Experts of a small language model.
Experts: 128 SwiGLU neurons an expert, 4 picks a token, a softmax router.
Below are experts of layer 2 (counted from 0) of a mixture-of-experts language model. Rows are named router (the router's row for the expert), down (a neuron's output weights, with its number) and show model dimensions 0-223. Each number is 128 + 24 x the weight over its row's rms, rounded and kept within 0 to 255. Numbers have three digits each.
Before each expert's rows: "comes before" lists some tokens at least twice as common just after its tokens as in all text. This comes from a sample of Wikipedia text that the model never trained on. Tokens count by the router's weight.

# expert 33
comes before: " of", ",", " in", ".", " and", "s"
router:160185134124141116131095105146118113120142131100147153156111174129119094130107122130113134149126115135117126112172147143117139152140134117088159123094126079124123108135204115114114110154128167122105117110123135151152108137160162117103128113122127082093118213118092152156102114125108121147049081172126139159130134121112127120163095147132150112139113135129124167124126130103136127070142156103123130129147144127124153095170130115130135145155118102128141154169137097112159124168118141106131148134135170137121109093094104125127134115114111143117116142143077119069157152143088101117110134098132154122142122140132149082141084100116180140127180125183104142136100137120133091120107
down0:122066160147137090152151141135143135165146131140124131096133163101098147105099165129147145122126096134106164102160102106126157102149096120151116152074126160091153116129087159131094129114160151155143156129175162121119128165146138124107111121135122104180124137148145157087123121126151158116115181106128099134144125122112138131154117143143131111128104114081135135129157108161146110089166168144114152099116075100183084144067125185115105118124112158144146123113124126101109134100103111136127147120108106121143130116132135141137119149127124123119162133141147131127105124108147092153178143177114118116131131104149111137152104108150120148111134070138139112168126099079082142067145

# expert 45
comes before: " ", "==\n", ":", "==\n\n", " |\n", " ==\n"
router:135124076146125146108157109131144146146114115137139096126158111152151112065138149143135099136131083120148093125127176125145120140151150103136098135136086157107139140136173094132110099180153153069118154180106107136137133109150106116096157106099153160155123138163168117135128139127145097133117180147083147136119133131142115137107108113123115097112109130146147155105153159169104147149156131134057095101133152164147139126155133121159162093116086136090123130097139078132111129145125131098120145122152114148103157153125078136141114099141149130111103115111129099118118132147104114144149096136110101128085120127123175157113184080104099104142109112114138148126126134116150103181089
down0:133120092114126096097091106120171124115118123114085174141135172096119155105162150125126146170163124134118119109109131099142111135095077135159155136104134138115142124164090159115172159129109112158140107139108123157101104157156114112112160150131083117096067133137137157125158112151100139132134135124146154102134113152120113102151122141104134089107151075104096112116143132132124100143095127138142079123116165132144131148133146181174147131200199137163089149123099151126079102130163125135101136136123111177126112132128159142125109094109139166128129138079139108130144130108103106145136155153141155144110135145116167152165119125076103149140107133139090142147126105120120124123155

# expert 16
comes before: "ed", "s", "ing", " of", "ial", "al"
router:134151116119146152173126129139127104159101106101148115109081111133137120123091106168107125153088115157115131152112160142100104109176164132172164085149113084093154115101150142103152130083120101147134121096133123155146121111153145139155125140123085064114141166080131110102126125156077162136133152125149146104121153101118130105117138118111117096132141106114129089112102121096115129094135133144104134136098140129123135141135087108150152155153158101125091153132099116111211144116120142147092118135165116107154138127128158130115112175121150149132124151117117161123121170099112161106137117119183173149099114114147170145104064120122107131118116111186110151128152098147125132127126
down0:104128123109157166118142092100138097132142071134104153104112127106123099073130101134159063123125119140125157113095072099141153124150110164090150133111123107120128172138143124058121155157085150172137114137118150144091115100130175102113160134139174100076115124146097120148095089115144135125099105175145120099138150142114138161136109137095128173095127111138085150104141129124138097090156138151140131145125123110139128167125118086131098110102121088098096148112126118138152123142130146119118130110143129158118132131154155159097079116146117114138124110122154126109144119173164184102152145106149111150136110161132161148126160119113167160139119100090108123100112104142131149134123

# expert 2
comes before: "0", "|", "-", "9", "5", "8"
router:115140129097143101117141125158117131112143103120098079116136100151140098133127066074131112096125111152136115153112100083111127140134092101144132123127143149058118144124135119147119114093112160137128081117117109124169124121190067165126126131141134157146115147159157165104129084120095116093116125091111142120152130149116140136078128121150159098137116130161121124151131128116170131122192104108100074121149102130168132106103126120100104095156110128130153079125115168118093145170142126127155109093098101132118105136134145126149142116146109119129135121135132089166136083156129142170155113144084095120117138114081142128101154159118116131108156138146171128142127122174141133179109
down0:122148125117105149121122098098132134159108112152090099121105156129153148170107150078118111096114147140108110128145148119129146108106078120061127132186123130137125122165115106150152130118137095170129166103106120093083133132170164096091115166095117096145144118085083121110153149173141122106137119125115130131078131144093125103126116119156095122183122092087167125153100115144108121166133088115147107131150146104173102132164106139137161136094127137132084133125101115136132101135142112090091147160104099122140133114116109115132122147142071108147110155105127106137117113105135115112100136129118115160106110191168147112123132147099094161113145120127152124084159107141155147099136

# expert 38
comes before: " of", ",", " and", " in", ".", " to"
router:146130146122134099118136125071170102110145113119151097160136149145147118152122110139126147157120118111133145082192139162114098140151130109101132131147093096186110117135125159082096094159155114149122143102158145112173119143123159095104157106156106110122111176119083146132174138122123102189146102148114119119109153143111107112151134135144130167134096162115151100152101129159101103127163156141154106131113147152166121124159138120157113154130143122141168132171107098092180140141143149100136117139105131105148137146113095137149148124117113114131098149156127140061144144147111117150136103082171120151144112164119113147167123161122202134127133119120102105098108125150148112137107
down0:118100107102137186093153119136093127104115135152151135120142125128095108141116155152170151135144140163135121138137153107100135124154133166101145135168111142109126132149142126125165126113129169154114129111128103133155143103134123139150081174150100120161170146115106143129109097127118117134106107118114104142137088132099182149102161154155073085130117148101095151169154146135123086129135117129084163110135140137129105140145104105112151115126131126156096125113129193160182136119115162115113128083136119138110153147129140104142119105133155120064135171185124115084158126149128145106122109129144111139105160128133173134124144076066133140153116127082139187121100106114126097158101

# expert 4
comes before: "9", "0", "8", "5", "6", "7"
router:129124125090178121093136118133143149135107101120088115123115127140119138138110094076105118106102107128121102129123077104104114119117095141148133121127091121101139131138179136175139106140118189129152066098142124138170113164172116184165117116128104117155136132148141130151087121119091096114114127118108165152138143131124140153098082137135148141103124109207116134118153142097144093102155146106140081176111105089169133117080151120096137142154143150121133126114138145142111151182170152153136123109134146159122061117112160144133111114091112143092125131124153094133146136158136131177142142147105082098102114149129146139123156140134112112120161155142156123106148139115121131141137
down0:154184141131117122116139133139147135163117153158133120107111134140142105118139091179110094145176071139116115151126173146109146131166084127138117124143134099149188151153146160147109102143147107152118143143138136145126161085162135160126087110130126118161138150142171127158104120141139113125079119118119139087148121085138152097114097159135141128100116140141127138129165101093165131146131112149104152069175131069136106151098143132123092082106159146114104109126089106148123094102098102162127119126091102089139138165124113096109145155151106129140135137125117148125158121082131097118143126102164124129161114112126093122162116115181159149160104128122128070151132144114098121147116